Weights of a small mixture-of-experts language model, trained from scratch on English Wikipedia.
Experts: 12 experts in each of 6 layers, 288 SwiGLU neurons an expert, 1 pick a token, a softmax router, a shared expert of 256 neurons.
Training: a variant of Adam for the experts, 280M tokens.
Below are experts of layer 8 (counted from 0) of a mixture-of-experts language model. Rows are named router (the router's row for the expert) and show model dimensions 0-79. Each number is 128 + 32 x the weight over its row's rms, rounded and kept within 0 to 255. Numbers have three digits each.
After each expert's rows: "mostly gets" lists some tokens that are sent to it at least half of the time; "gets" lists some tokens that make up at least twice as much of what it gets as of all text. This comes from a sample of Wikipedia text that the model never trained on. Tokens count by the router's weight.

# expert 4
router:068160165138143124144089137091078171110142132125116068125140147119110145140167087136108164132097064075174110139096102127199108112159127187123137114144165119122074140136140125091143132104176074147098154203071129143090109123157124131098156122
mostly gets: " He", " She", " They", "He", " It", " but"
gets: ",", " he", " He", "),", ";", " It"

# expert 6
router:089161134155137134133128159114111190120128079125146120096136161110074160126153079162121123098118091101157076132135107114202158133186094184122181134126165130107064116137131156148157142120188087178093137192097137120086124106108112185078087143
mostly gets: " for", " to", " in", " with", " during", " against"
gets: " of", " in", " to", " by", " for", " with"

# expert 10
router:089164164146145083117113144043157126109140116083138000094158172117109097080127102153135149116095089086188091127144105125143142078100130123154119068151155138090083088097141136073140098149150115165103114093059109080127104131134082144120111143
mostly gets: " a", " that", " this", " which", " where", " This"
gets: " a", "\n", " that", " which", " this", " one"

# expert 7
router:088134167126106082176106109085125188124141105112151080157156146136116163101153048177117116117115076061145082092118093104150151100165079134160150139136146147094075107132159186060161131130124111138101135153108156122116055150127129121119077133
mostly gets: " the", " The", "The", " became", "the", " become"
gets: " the", " as", " The", "The", " an", "'"

# expert 0
router:099131152167098122133085149099112184133124121102114060125173076104090123127150099182122144091116075110178101159104145094179128081175124169154176088138122149110103091090115154054163116095160080131117136157074140121133084166145087131126114121
mostly gets: "cl", " Cl", " Bab", "Sh", " $", " Qu"
gets: " ", "2", "1", "9", "–", ":"

# expert 8
router:154178206104163147147136140096101154155136138130165077079155137095103197141136039137114109143148113117132110134126112118195169105130156159128172110125120152087041132135165144090137102114167052161071136185078180129139089159125084141094097110
mostly gets: " took", " take", " son", " head", " killed", " received"
gets: "|", "–", "%", "s", "ers", " took"

# expert 1
router:103138138156144093160066126105122152141157110097173051079115155125063145087176127166093099117065100083128042172160093134144148102121150139169166091147189152116109095132181108101141119097138077173104148137111129158079064178124138143087094144
mostly gets: " is", " has", " known", "On", " was", " announced"
gets: ":", " and", " is", " was", " on", " are"

# expert 9
router:116153161137166119118109146125102189123124116144146099091176100147089132127131096135131178139133062107157137155132113131178122116166135185110168121164186113099108142142116158130142104121169074146097158191055137132070105131131140156118104119
mostly gets: ").", "\".", ".\"", ".", " Mc", " ("
gets: ".", " (", " |", ",", ").", "\""

# expert 5
router:134155180143163116193147131112069131097150138140117095143180178063104147117160111162153131122119078088159101092104100115144151087156176180157144127168161104102080134129128176070131119140176128128103145156093162129084104123159089233128113113
mostly gets: "==", " debut", "====", " billion", " Dis", " Director"
gets: "-", "\n", "==", "===", " ==", "===="

# expert 2
router:105169146137102135118091153127120182130123112131112044116136142075133175130134070183148127103145118140176122121108122175171177099160163118169144095153191152077089115089117122039148115086159136140087176166134132160084089124131083150106111141
mostly gets: " British", " century", " American", " year", " California", " age"
gets: "0", "7", " his", "5", "8", "6"